config = dict(
    num_hidden_layers=14,
    hidden_size=224,
    n_experts=128,
    experts_per_token=8,
    d_expert=48,
    d_shared_expert=64,
    hidden_act='swiglu',
    moe_layers=[2, 3, 4, 5, 6, 7, 8, 9, 10, 11, 12, 13],
    router_score='softmax',
    normalize_top_k=True,
    routed_scale=1.0,
    balance_loss=0.012,
    balance_bias=False,
    router_bias=True,
    shared_expert_gate=True,
    init_std_router=0.0113,
    lr_router=0.0004,
    num_attention_heads=4,
    num_key_value_heads=1,
    head_dim=64,
    vocab_size=16384,
    norm='rmsnorm',
    norm_place='pre',
    norm_eps=1e-05,
    positions='rope',
    rope_theta=10000.0,
    rope_fraction=1.0,
    qk_norm=True,
    attn_scale=0.125,
    tie_word_embeddings=False,
    parallel_block=False,
    init='uniform',
    init_std_qkv=0.0361,
    init_std_o=0.00638,
    init_std_up=0.0361,
    init_std_down=0.00341,
    optimizer='cautious_adamw',
    learning_rate=0.00189,
    beta1=0.95,
    beta2=0.99,
    weight_decay=0.05,
    lr_head=0.00671,
    warmup_steps=308,
    schedule='wsd',
    decay_fraction=0.692,
    decay_shape='sqrt',
    final_lr_fraction=0.0,
    batch_tokens=65536,
    max_seq_len=256,
    doc_mask=True,
    train_tokens=482300000,
    max_steps=7360,
    dataset='wikipedia_en',
)
Below are experts of layer 4 (counted from 0) of a mixture-of-experts language model. Rows are named router (the router's row for the expert), gate (a neuron's input weights, with its number), up (a neuron's input weights, with its number), down (a neuron's output weights, with its number) and show model dimensions 0-223. Each number is 128 + 32 x the weight over its row's rms, rounded and kept within 0 to 255. Numbers have three digits each.
After each expert's rows: "comes before" lists some tokens at least twice as common just after its tokens as in all text. This comes from a sample of Wikipedia text that the model never trained on. Tokens count by the router's weight.

# expert 68
router:102098115076115162144104141071172124140125093156064106189135092115120149134131180175169104135106090088127154134164102196155096139139089172094135106114178183164121156089126127121118153088193148123108135096122112121144099157144160151144095099133169156098123127180137115106096093089104171144135164159155094146134089179133208094154141089179134140152126120142131099137145116135116126147124133139137108222163083185069134096153132166151154160150104116108072122101110200113063165162129179161082085127125145079133144196178126136076096180132183103143126121171195125162113109171104153115100167160128051163163149163142115138074100135147105108172147092155100184118132130108063173154095
gate0:168086064143181128142174134092134121132114103059113140134096090144197130138060118108160138127080064115178138171103134167125105097097129183116130097054114135148113108161127141143157106154126126095102132139148115191207081159115121204145177077150098153048140136093160132149115106089134125101091155106147067091155119099112168168082121145139158133070115111076105142129142137075079203138091087130069122195187178147119117160096129178135159162113150076115130125119161115137069173122096144129071084115135179095138132114166083163171099132159116152157078148154108061100159124167119142141153157154133130130136142143126148143073198113109100113134135154158146190126158129113096108108116
up0:085122134104067093083153102098140156141080141134123061112121090069144131164101130122181106109107159126124101131137118137091099124143116106104180165124163127116127119113125152131063098096133134181104120099160142122167142076122115092170180176145178121120069120188138117117134114084150122140128168127149162071158172154166107119126161150118163157103132178166060123201154102162096129078127115114127137104128152135084175068127129172121168171134144125073155126117166102144136105146127138106162053157114166165118115223115089106227128133199138093173077162127142193116143082138154125127172141118129115076108149145069140105119067111132155092177136153152159113056165119172122212125102
down0:150100125113106108152114148154135139174089115138112124127131175196142096098093101168095099108121112080137113156117076144145146123170153130117120062106140113135176143081166145084153087164140085160138147082124100156068125152158153106128156074142135158060197150062156095172050180135188161199148067139139106123127161162117132182178162102148106146107135138093098088104092098099155105136150120106139147098103184161147115172149043126184082193120092115149101147166124097126172092124131117122125173087071139121118120180170173184128147139038138143125127085195134120155127136160186107125136117198157126092141119134132160100132163180164145117172145094094140125140150131161162115080131
gate1:111093134108092100104122102147111097068119121142083087142126170147175085173133170149166127165106144139186127074102130119115148134091132114101174147093126129091136120078095195142078068086184133136159166059127121188123144150082088087168128084153148113077042081171164040144113103124156133109186103140093157129098081119117134156155144066146135141125099178169125148178121091127132133073097129130101125135135124139198133053094134099124143176137194105140112112113177099150190078110123140110147093160150157091115152181113144108083075130223100098100116119134117117066165081093146114088135111154132087112101167147102118077116120163133102125091093141137142134111099088159103136140101
up1:137111142160190178113143138142132172110126112122132155095101170146150114197158115100166129161089132150172161124120072128147136165162118126131140147114099150119161092088184168158158093108166099195102165137146085140132123137091113091152125162123090122119127119136192120139180139069107118067082092128116173154136076163137145119157172137164138162097096132161130043149177196128086156079088131135090159133172156167130141111134166198133122121085068127144134115137177159084109095127119138181079146142115132101114170098102129046117098105109111142097092143167079139108118110126091122157156114117139131105078156184139149138078236136109141158202104108187163183142113074174115062141151
down1:144050108180163170097098139183137086114129130148113161107163081153157107104132099195112124129099152099115160145102207131134238115098137133148094080207142145054116089113102151151166096143131119111140131125141116125141133145143102145177135140079143161098156137167131101131068123117174124089124120128122123143091119155137110172096141138097130051088211149152131069166163145128136131144149140069091091132099132118131092186139126134191166178079053059146103092116128134116165135121093164090068188145106154155120155131111141109130109157129107134050086133155116123156142195140175095172142105152116075134168113156092135168130151134159124100158073137184156112155120153134179104131163
comes before: " the", " a", " to", " in", " his", " that"

# expert 101
router:079179162090076133114117122064136131106155096193095113113113126111129151130181161127173132154163180053114154175125157128089161144114128169120106151146151068162115155075111154096102126059078169106148152141156117134167182148098165141105115114113181191120064068156125077105103152139133138189136181153175102160142087154141104071197160091175176070122180124155072137127154142168147131084143158166097120143141163153140131148126061132146136135160139113106082158069106202092102076149147143111146146147112132148124182198117139110108094152105117072136093139132155141124057151135086100127087143138195139122178103141164101142122119106093145148144157160135128119189133099164120125089165
gate0:161171166104092158080149128142125140062115101115157111148121136130196083104118148132124128056175163103134172141097112132144132156205158111106071112150159125130152149129116109142081149098102100136096104140092183133109146143117141101169187111117105135110091153167092199121162070098098096069087121200059117130086141157124141132111053133128150161100161056094092186149130095138108106114083179091138153113045162151133144088084055093094106132109165140109105133127133136153153100164122101126136115167154145162075163179081134106083128082125136106135110148125152094081098144145063136126117146125144068094170133159156124135114067139164083101126133129127065105115094076179182189116139
up0:137073137119109151107135176107217094189155195084124125167158136091075142140108120131139145152141139163109115160112107142156115086095087152146128116117123101114102141145131113139143159158138074082165103127111107111177105084129147155113182156222096162188149190148181179145167100137107136172143160164143119133146110118085132180144121132168104125132108154137132075111127119128105131125145145116075129098160144101099135179123154147159146107139106152091144154153081146085157109178158143029085082159063076074172164085141159114117100128101153125193104035184092102102141160130117120135137076120073133095077114148099140143116148108103150160181113150094095165129135048113145053113110
down0:130131121146135097160163133138096075116123149175158138151122129155179079130153149126137172091147154136148120139119142114142141113145127149096137120075111123131160151173141187134095143153096096084114100135120149131152148126127140078150083115108094054137149180157095166104165132170133138132074152186177115153085091089109136157090124156133182128120143078095159108181115092160127161143127140118116110141071107139128106152118114101000080113079139169117103125122186139168183118151082104125144131093114175145146158144121094030150080087137073177138171072051107190129111084107123157161143151108167128139164141180101137159076075113144132136165095155082094088162133117139194080141095
gate1:094152093120097181175154145120149185122122155117107102116160100135121137183153138057113090136126142134110090130107186100083098145137058101102122161133081092170119135082179055128116142105089201103128205179102104101105167141177152082112185130195143112117130082107170093080133139099166168111185152171127180125122084105115124138165140067168154094146143099107099120088066153128138135142182148097164154141160110088102059101139120134143131080134146110148196100122092117115140184188207114148124141139095149114154145181131160148110175104136148098068099113086145122083160125117166133112108172156134185153167194087144130114216140133126135129130123088152134148141126125134097126093154
up1:132148031122101130173156123126157073194113123110163143173230126136085088145137144148099139161138094114074150163129131130112068105107105143062127167157069104116118183144132093117128106163133107098177103153070137082149151125148099114125128109160081116117155200099182127083138100095146136110108151112108162137176066172110162172105148147189062124126149129142131107096132156095159173136100165096141129186176092117064111170082169118103104101103113084177118079106152150140132144137149112076122061182149130121130154114155148130080134141106173124163164118161103089072126173150083082162106127089068146136123103091099068154130098137175096156136099169122134173153156096160083126146130
down1:104125147114099121082161105122122134163206118099141107129112158069152124069126125112186099148066109093133142171162122143162156107127082164154098120135105147181177210160185138139147233119133189199030139142179127113107128175094127151093176091108149145136111029168113111094134099123082170123133108149130136103169145153147150101144165096112172125174075155136125113126102125148123074078115100135111130161149171154161188105142056126194135157100150103130159116092099173174111069126140140123133164123154083129118155122121079096113104191097141115118140122149173172163090148106148165147125102149131088133091132158129155161105139147136149135139167067087126120159062086131136147125115
comes before: " the", " to", " in", " a", " by", " on"

# expert 35
router:084163120074100118169084115048166077085160079185078118126180164120095118136151178152158108132104123127068110134148145155149153152115094151107136129130126138156152130136139073100163156131149188152136142085149050102135136167151126149075156111122169178126078096128104088106121105100068178137124138123141171144145127175178130092134170080160109098119160157149105109122152190129155063079141118090149113160196100142100122099156143119147162131133154087149100076089126178111076160173182146118148167184170144138152195153166157113079132193103141078108124143193171119156077145145103107104110138165115106143143153101166083149138134183114155115109167121153111124150091077076076188160123
gate0:125100110125139136195152147139202113091147177109190134156153144165076171150132097092109111070111158095126094124110119144095036188139148129143151144109156148130192120115108098121174093150137071095142191106134118153199177094125127119096165205135118100099138156163144097155185161146126158117112098161130093090090115064126105131164110118122207107111167097120159103161131116099083127069147169114112092069100108111165123084140170105112153115136161096136154165112176111159147165177169101172168145128116166113168154084127141104133170132149178200056132136109143149123169154102185180091188153108165146075185144077137153137168147115122135124100101108103126112121134103177148115084111
up0:152103125157100101059129141172106118154122176158131119137140123082106141164093134130126094141127129190072110111153108112096126125134150102164130053188146110117157041135146095137111175158083059096053101173069130136092100125119072099144106139115092155129156187127151146136134079086161101087095117125110097126135095093125153173138118144098103129141118156154138140148133089124113147186137102124104157182083152106095170117140127090074127122094162176093158083109105086132097135191056162096151088119107076154089088120127100042076109097144154130134136147151145118130136067158110119123136152128123051161126094196081084100084044086134159111133088060146109103177155122146134111144078
down0:122076106092166122136093092128170113175136086146111144101182117148116144111056126102168149121126123120099176101123169142118180107147151118199162136104138155113134155124169135100154118054165143168086094163197127154078166068131095146134123136123128127141092030192036116140110128132098120183166072106092115090153098174186121122123173085121130139117109118149076093103108102119159166086135150135140146151182141179111122058144110149219178139156117129150132086033151168131096097180186172147180170160157138173095136169140130134125108141132130125174139137153182143134128128140170113080114128188157157140087106132141115136150137124160115105148173095083158102140130149092115166120151
gate1:117158138107122170126135137136110134078121129148098097106196166109186157140122076133140099132134116189120103145118112113131167102090117129143079016140188106177145130185091121132065168146109096122080107100094091126132170190091144150144151127135189092101093145106138112093145179092134109087151099122133094176119098122145124153176069068117143052170181154143141134152081134123164129181116127088121143085124099080131097162077148094103067110119104144092190118126127150104113157168157147103103149090123141117049137176159101147053203108134135077123095140112137116160179065099161098132103123107171169105124187126152140115163117113108102137159114076155136103102070085188129131136100
up1:188104124165192179134145097109147133149125155082176118086162115176170140109124104124104136081071124152121145115104153163154099098092113130095125137146131162133123119164124070186130094185103129118161131166117111122120153166175126075134100155220121137142092128156127130107125092183195111124150159127133119126141165081104140101155142112182163121084074109165125114183101129111065119070130111203111130101105109144155085129118109064121097118092122172153122082193130124098151078111136089097138136158124156113176167084140066143118146171154172086119131083072174117115125186089080157121124114098131181131101091107154092096108194139158091108124067127166082140186132073182209110101118
down1:138119225086085138125100180117096132128119161116125071132158097132119102065065075203148154102093171137124103129143155100151103142069142123129102097159029126116114131079107179090114184148183136108124090140100152070147132124122172087152133118061108188145188144115136142164151186126098152099109135192106138164143134150105119162109071156121116147088150171084149137081120151131112099205142184139132147116091113140112182113100149146072089153132121104127177144149032123134138166146149094133195100122112122147128134149120145168109089137160167129145078103141105121130146060121152157153139114140109077079102139097122172086127140188066177139129092146106061142133155138139134112116094
comes before: " the", " a", " to", " in", " his", " that"

# expert 76
router:099183158107117150169103125097163175122113131160082123090101136075143189176187169165110117105116223138139136151077135106116168102165144049101115087113156131134072161117152160112090111064087136117086151111105148160119118132133175093134215127149153109167105155158154145101060158148158124113130173150118097139156196171145133130128130111107096070140146131135101207106147138146111152184153143112085093103126156155093144152105109127112137156121173110103108076093100140151185134152145108108110132169128160141123092176131105127097158098121124090149082114150147097146140136153123107153182146158065155147173100152177178078132117110096232128149158105184112101128113047149070156076141
gate0:126082147120159108122126104171105159160166083148121207118211138130107117164151126161121133111067140095106184122139092126138173092059090146126108137168159142133133130112115120057096211145153162156153142120138073101079141101134131054167126167187075174083098137168166165144183100160148141101110096090183115143107135138154144223141139090074126168149145091101109111133148145101136133142128099111184149122150130161123175124132089077125122190071085108102145172139136122141108162169081161155103103192169169142051119114127170147127140110109118136143135195120084102164096097141172123118121114172090118135121115131111090153134155112136139088132095105099145084179171153120171080192164
up0:133145100139120133140176151096156091099119176116147067154108113146100120100094109089155155165186117161110139142132151136095101186196158108116141135059110105128139119135148184227157044130130146110126089126117143121159158127130139180084119109067178075149159098048078081148087137082145142139131158131095160125135096088109135060152116156181118105077072159156141152162062107119157117116147132127089110133124088091139074157147093193097116039180135136172108097156135116132132114099165087107168166068106109149185141133126134129118137171153133096099152062175084139120164169063144123165126134103168136123126138114085105131114081126120124152111158150131096150081052092134104132092105
down0:132153084063085122102129196110127123152117118164141136115136142089137118157053180140132145125133096186133090123191094122161107166153101108110090193106112131187061197122135142109101124140171161143158150110108133126144134123127097165148128067101131127193153117084115129122106142088143151138104166117151159069127133127121122122109117121093158112146076134145124212121134088076112117165151108163162116095160187113135162179186115090106079166154127095124104124194121164148152101154136132100126109094217102129157141128029150136108141175113105063158097108112147140123101101148125081167076088158137133146082116057127112118112087091115172168061163116098162163178149184121129068089172
gate1:133170162130063143200162139096131169134094116137136165075187102121121142098094165107071141122095155128100174149157137156153130132131124122095137117093115100205090132166074158136136099111076122159144061146121137124101144127148111118129132110137148092149162105176153120200134132142066082095206103091105129123111126123132133164136169110132154044128136202121182146122121165145133108092120138141149067100193204128150106192155141146121121179108138192080120129153161141167147131173137055098131125151117131157137111117074061116128115111143173162165147061106187169153076214185128143165179135108148096143111143079145113129122152154190161099089132151140073158116115118154157121147131
up1:175122129109170099064161121169113134155147138142086121141095117150112118178143111114157148141203081103173139101077164075121144118155122107073131144152128169082160157086184116158109128115172154102117129143122085142147110134075121121115116148118117144108109134116106142087137124152191151177047117152154155167137131181123116046128119166140107219129126060158034124148071103136133166125121133108138161182077045104142156046116119121095092125154143104172101149126126076123131091068108158181110141127104107107083135133142195133132160138141079046119120169149092100126154096088129122103079118163087158155100088165112149083139139118060087127143151120084149151165144148158091113089101
down1:165074120183119076151136136109163140121131059057123155136182111140111146083116138115144103106155160094109161145159082170138067199097146147094139097037132068102088160162143138177137130097138113107175111147112094112142193117122153187155140113162150104166140112161156110119161115137172126185178111126139134127123066155171142141165137137155102103198070147096132107087097124171096179098132195150123158154233114114129106130127155117115097134078144140084127093140176140123119173114076165119121115157061122174130157146078124123122148134138155180065110120085179135157133153091176134129121097104101118129150104125167155146209118089181144132052144122164149114112124154108102172164117
comes before: ",", ".", " and", " of", " in", ".\n\n"

# expert 22
router:131145169147099165162121129094159164108066175188121086094096164107152176149189118139127106082092172125101103172160112121069134152102061087095121171167131026172164127125127180098040141159041139085066145115131149122129147075073137156148148187143169173150106086136179129146136182099168087093151131147122130169158133127133113137174072151175100059109179108140106155154135158174128097175184141056086126122074107093105147101109127134130146110154163138077131160152117145124156124171101147104101128150094128129150143167121143087079100092132133109138127120112122085147083143187107107148120148104109108130187138133170136118127070139085139091108148116150082122113101092159153128096127
gate0:167133131071157128136090108082220102131149138120125109199122161141130183131176152145063139151160156120126132132163142121099070085068091166129146139125155211147198110115138124114109187177118088123084117157162133116077122119114063117165093134117126116117151211121097083121139097119148112115157126117181094153094134141116116232107129177137105125103163092127127132075096162130129138136143106108154162112108072144144104115141181153035159178119109113118133108106154146117120140109111126160091134123178109116093137110230173166120162122130107182146114149119149046137134105153143138119072139133140137189097102160099095150083082134093090098117102135129162146063102103169116179166160
up0:151133123056120152168062076101211113120119153100105137164133120133137189146153126169083111116137149087079085135155138101104048104116125125113121126134130181147152098115147149115111117167131114100066152127155125155107127117097074112163165149146127093117095237153126144126114069103157174115129147112160098146101194087111151210144127191120066136089147093153101114078155138087140135134171098160193167154144137142094140142167190165045148146102152147159121124107140156095092165105097116128107134136126122166070176119183160074119172123140153185139098137122145052134157140143101143127113138077162149149079170137082129165072087126105099064129136103123117154081153149162093137155135
down0:061134070107198112128121197152070082049132126135142166159140136050083148153083093126166159164162117134161116105133119134121120139150107143091113147124127187143144104122029163112092137116183130076197139167088112109138138189129135111161123126115156121089198155047151129138136126086125131096171098130149095138094084148111148143142092171175102148103108099096143081180165188085142153148091143131124150107119095134122126149157102142195220067102175098147135102103091151097154172090119106138146187101143132158096107152145135104142135111141094131126140079159099155105128133102175118129163172144129144099145155077103126161113072141084089057143104110087104105136089097116129105083144
gate1:141147097103107102102081157110146160144086139174072153122118105127119149184144152100119106204117149134131140187112213094074185129086106114124117117099149110152124046087135148123165166083058138169112161147206152109171071147094085124090172141149114118107093149138144136101092180148126137193168124105122097144134154177124128146151130123090155083135114065194145142132149086145152139133146145112101177144119159141146081137150192081121092150157113164153100092114202103136184148172125112094128103132110166128127160174128157112074180086102142121192184125173147169155117150146114144161128123106145081156131119131112113093165120108161203152097143174126102165150188161164066186147137
up1:140137105143097154128095094117101187140087132105102105076110142141131150118124105099134090124110161095114148149113149155110194076109115125115132136121141095110140068059107168118211146062056096177088177119120129149183120125170115153058086128064135109104111107100082167115068153123151184198189134090067074149118147132143104124148153103097174100135071074123088183126175103127107107136151131104124079117096124138096102086113121090151149093164084101110114121100159099098103145198133151105109095133090187129156158153146127122087145079113140073110168116109159171160139130125167134130122110093079162110171082078131165124174158091125157184114143135119125064201122140159173156077152
down1:168139121138170124144181099120076103138130142162172161181131125115212111106087128107082117021161103150124108116152059146111110110076147195104123135102116103163110099166077076169053150133113139057132109150079126178121137162065148119191094119125130117085130161085115093121159118100166152065049161138114161113132153100125108175089084173151135107133196141139116122106127156142164095174154112098159137093143100137107163081069115135104119119115147189169131137160070130081102164098126085174099115122029121107114094095125094140157114105107119150163115121097179099113109102122115105122129144117111130126131141099103101119159152107084188160148165090122124197079150127095121113177124
comes before: ",", " of", ".", " and", " in", ".\n\n"

# expert 50
router:086121131116099186150125134107097192161112164155173129090120194075148166184130086141174126105129181184131127125147123074123136045128137129128116150102148153140124159145077146082105149138159080131151172130120101163103132094106189083111120169108194060150175100048167105096168166145139140125087088141190171106117152117171097198101112111125148080150166101157142153124139136144102101176143171059121120064107130137070136158097115148138163113134154120125181164114094097152126171156136139089153167070101164129143127154111143171116129067129139161074078108055084138134187089123138156131166121086138141084153121090152140142165137161110170162114080120136186091115106092156156169126124
gate0:130161126082136145069140125157160148137088183172145142123153137149128181119140153070164107103175154135111168118111105128057197145096102138118129120134128147151112143126111169123218173067120126139076184120151126157169083102080135130098103082097151140063169134154180068133123146143149137199111147067155131098130118107114128088073100103085152145125093103155121127068147161129165098107156167127127134132074063087106113088164132127122146176214099127090134105085122171172162190111080164154084120112099140158137157192127112096093152151193158071141164157103087094152121112132119166088087127144097090157138163105107140120071090127095155138150088050137118142104193126147132140138097
up0:098191127090097149130117107150128115115166133106148131067095084133128093088100084186127106117111121155106107099121115104176111144119153082153136223025113146129087161101142117136015101169178085128181152170060095122105069113113152184104088137158149148140133115104107187076134106162072143132112159162188143162171170114132149074107089161100194152145134171125183106118146164138122039119147114173118142110143107133145169129043110159162147099102133123112094143094150135110108124127142209074151140133141126140127105117144151127164109143114114132116121148118153179106143127171143141142113122123123158065142114115082115111128198139144119126165173098089101095129131206087141133151145
down0:120181137186128163106107159178139165147101124107103100133140140084126130120152147080163097100151106118127178108168077114162183177140110116152151084150175121122184171162096127140175131086067077143098121128134102127180130190110103094052116161098132189145153106143146108221099186169115167106098093129112136127139116162119132186159164077125110148112088075162088083113108126145167154075110139163060125212082137146098126149189080110124137101137118157080128158177140102120119150120089165124139113108171113161151143156097092168121118138152062110062144062108086089112123118138160179103118090197155115122108154130148106143080095124148128129130055096178148154152156113171118131094140
gate1:130156078102092156075120064193164145123086136107141063124143098094136144205107102124130132142140161140108115095169147124105151156122129126148130179092175127089166125135080120178124132139116116090121154154093100139144129130121133182114129105103154105174076125058108122082159160130104125100127111206173178102106134113169162145178067135078162088177097084130149096133125155204072126157165086095087156122160139118108201107089135094116102102110071154117147162052091144117106186105185130076110091105109155077112090135121118108156114152143107091096158104065084122135082102077154124076110126133160089147189137142126178136110143090120198139202095148142095124163086108136130124160105
up1:090140124167152122119124108096083103125126049143148141094136137106091133115115178117142053105114098175134097120102100097102122121173156104197128071162059120143077121132124099164151101136140126136123205150075039151139130118126128123163137119111147119126115077161144161155093119142141110172094108140160181111155140114130081112083155137098138109142134153152146188099058086094150125088105131129085143133116110080141121090111139168136089120148083072146169126099093181139153096115161197220156149074201148187094185058148108137116147109144150112062100090106119136118128102108129128121093140152145194146130178111083142154110155131117117141093079082113176139097076178164163160075180
down1:143091115219058135110097081188161154181123131129132142108125086145156135149140175113158123124105106151129077129170127119226144119139191133111109109101087154105143157056098152133146120123160065121116094081073170142114156116148084136139167098194146145078139135090183125132140151120129131157138064100182086151120101148089171137146114117167068132149088113164090065130177149151144124146129090107126113104120118094078163142134130131058055120133099102126167150136149076134121202156145105079167081192109037130137097137148116123132177097157102148123194099116160090118121123153101146152137075154086135071160142153103146145128116126113123123101094137124108160127166122138178196176140
comes before: " of", ",", " in", ".", ".\n\n", " and"

# expert 36
router:093143111111082180073100061128114177176134148122135136142102134078151153175194151140075100081134129153106127132128150109135085127191088121140092102124154125138122107120135057134131101128080153089092177150094135146146084096085183147072104115081162099150131123105160151076132115169088103130174144163136060189093175060108076106120119114132111089080140115151152175117129124167156141146123186142111103132066154185113105105142125127146156176177175090161108163142100124081172118146095164135133167140091134113175121097060127178171062091123115128180081113126148088166123173165106082162109135062144164131159074152097137132162087140092117119184123115204164132147125079144113113108134
gate0:096116165078166114118132130119173117112136125145135136108163081154124147155117183103054159063079165112101156067095147110149042130116119139150153082094119105137120109127075118171104171158147112104128177083142127091101136102110149108082072098141164146113125092155088155096176128134183075122159102157097143070081129088163121114169043149176161120177130153151100145106178139169198099120136170140130147120143125128166119138097075104126171186113138080107067126087140114194127215124121194093110179135102084141140128173117067087144142087136120137129109122151146096108134117111128111139126127056123159133208141147150092123076122139073191120170117100179091112116137143166132127170133
up0:109114161118158184142163102079185090099194144086180141161202125107138145124086183105111146098099120189122187084094103081119098159137114147134096107092091143106149141095134092226118115136121123130108168137171119115080131098099149078013152077151142164136128151164101148106112144154158111044123136157131089089102165086137157112115079171137160145116084191127109122076118121137117194149100149174112119137167137126142104085147110110113113129166136124122091164159151089146123159147128127107154175153095109117126129092078122103093138083161146134156124164128196105148086133114094101140108136089108181116158120131104142169184148121145059171168183153134076085122172105157212123121127
down0:147146161109158141140120109173176177134024123130088134110086108133108114145150137100165155070101153104096116152101167143132202073093140155132137162115107125139115155176149068117091186154086098184138127119124175064121129195092138132083137157076081100159098144123159098111087121129164156134109123105111112102097136134137118165128157111143151114097126117128098155096121096146087109154132143128134148057092163121094092141153116181137139180149130077103157138158106119095095133104131102080167112135123183090127174148172146080084090135107068080140194106183056108127163123137172119105091142130206130203116099185181096113141164122197142117118122079071147103166104122123160137079192
gate1:136098136141127108109116117147125102090144132131173139138156160146088105101161214094075124147147140093086099064149155084122147130081137132129127098118129114129152134200122116076146144111087181093080131118115160078099098208142148138128135115135168194160151154103138140082114171150140080156117154116134089138146131169144162138099130093122155088106128157140166086104131177143116119151205113101111135170087117102105095149111062128120109161136121081152116169155152190132057152093096164126159154158109140082152073077081155138135210123206159206159109124101145133205117145144178067095146114147127150142127046053133136127134177137111144063102129166136144060164107130130152125100166
up1:120134145056116082122143119100120189134172073053151184131119155110139143117184153135111144151141160079093129089197158102102131137108212065170099152114112114137184132175133142070190110134129139136113123152152168100121121126119163122128104160136114142129148157154167149124109216148106102151138135116124091161092130082153211128093136148093142121055124129119169132094189151129135174148153084114054153170061112141144144088122143129158111164178116147145107121169152161103165126132097079176131118175110124098104146122081135151124162125206141132218062092155166114155101159124103110084142155104081134099141059083135124104095141114145145124096157180161153095125154082151086154094150
down1:072128141104166094152106181162129116111136099155148158072162121061187179120089134125132162103102148108173158118133145129151144146125136075117123140131164054149128096119087190109112156108176152129135147099194107153097147066132145158118106175114093142144093129117193069138109158191097079167140097087191107145159163133115115072163086127153143141112150192125161054114119090130161149122108135121128093106185126141148149118077152135150110097162130131102188085135109125163076150148144087117182107156099087145152154190163116116140114116229124125125118096120136184074134121124173149111077152107150143135099146099145142122075143066137162134182172086125056124073167101071137117186123
comes before: " the", " of", " in", " and", " to", ".\n\n"

# expert 86
router:081175154156123161131086124109081116127069057170091085080109126109186139069062134085135116185137102154196192106168133113140162082145102146184144151143190079148165186139147113089134128114086144122094174134132135116135121104131161129107111118106099048107143057140093063147084151123150087144126168136112088123127098110158115168130151158112109079148152165118079146190125099115092108072052119147106124166187138120123145175097069178156123111193081109123116120115084107127125054143102127136092123113154165167121104102102084159169120094105130120116133109133129156141153136149192126173127148117167123079155136144155171097153159112079086145116124104127115045136090179116136142089142
gate0:160082152104124125079148174129134093165156123144159168149174099149114123154144148136146092192221138126164145009207118121099154105138102146129132132111159114147102125083195111118108121154160144167133122141141104119065128104187133091171094143129093117074194122126158110133148098099146177157133082116139148184185129171154104123163142168113143124204135127115144116139131185082115149100087059094162176147124115086132141158117107130100117159111117148202094131114152141147140123142158073149108176113154112136079082090127100120128127105102171175194135189096178157140113072140154078075145119156163147118140143116094150183189108111155159142125102109093141138091088154134142088112049
up0:142162097146139118150106109132146128109106145101066057123073156107116152139124109135110186075074131145119115207126155102127102095113159120094089087115103150123133108117070150161096089135049096125173137119141118107154142170118128150097139126142211160160099123096114163165092156114162108117079159124118121109112142078121146132096122056143145089060123106116127100109095092177149110186144133164090077080105131132122096087076117114123096095138142109107155169135118144074142136107132152130161115097096178082161177225181156115128158166213089089081145064110125085124108120124099088165130182099121093166133080059144081106107099122131093166146123118118143156212168120095144175108171
down0:113095059128179085165112127155154101182142063123154107123131109083144132123081151103175172109144125118038151077093130139126149150174111200095136154083122116085123131142141149148119132070162141185122074118067134190143085174199078146119166138129160153111155132109103067144124132060093128201094091115167167122151147097128111105179083109130144153173120129144120053121084079145111114153127146107129176101096120166200135108163155127172092088105189143110172085122107143181159155126109108131144140078130087093145119122116130156103165115123133129163171089160165151140104130106142172117136114120164140111139072094135116129115112088130126212136122073060151127134058107105099186128118
gate1:155080122186148137115141148128091121154109123111208117092106177168136200066110133127126147123141115101112149132137108166071142160136088128118158130160201133101095124173096124118157158133173144105106160166122181087145197111183117148087093101110119101065156114127144079168133113092128058112138102117099106081096100148146135162182151169090119147163111163121098079122124114092118146066115125107213132184136097160120203139211142118117173162126095163091150124167165130145127114151075118137054149144161134131108100083085092128141138124128121182126140148154101121142132056194124145102141124107194108174140215167132155166102179153068107122175117099099170106127131124109146112156100
up1:084112146098091091145123137157107163077112171083146120113174173068146083145131119135116124117113107227142115144081131088138128214086137142113119188150092126094155149140128111086126111197150122106119104157149099139085123118074181098164149100113125168182116148123181140103127124103090162079090118134132118122123169075141156129144108147098109138102139080148126209127092141164114109140142160119075117137140096151085136152050157195146097095134173153080097108095104148138090146074105166107191110087062076119110115126125145130120097156160193105134120085129128134140114213107132164155110153058076131087118076112117122114055038099111167158109170153142103115171133099124149125103116
down1:133073179127130149104055089121122050155164100126130141139145145148115142149104150164103122122129133103134106140160149077144128137159067146153101056150154146122141109164132139107163108082153164131117118144129106086109055109127041125149188155107129164093164127128102086111131106114082101111164093146164114121100127092152144061168091130122112108146045197090105095120157130100101119095176122151084179134163092127097127092135189124165156148102051139143139091141104173132146096123123112200142184168123097094071099069109103181103128147077121107155111085117198114180129081109167177098070108156167119156128164160154152145124106192156085162098183150107084103082115122084144121114118
comes before: " to", " by", " in", " on", " as", " with"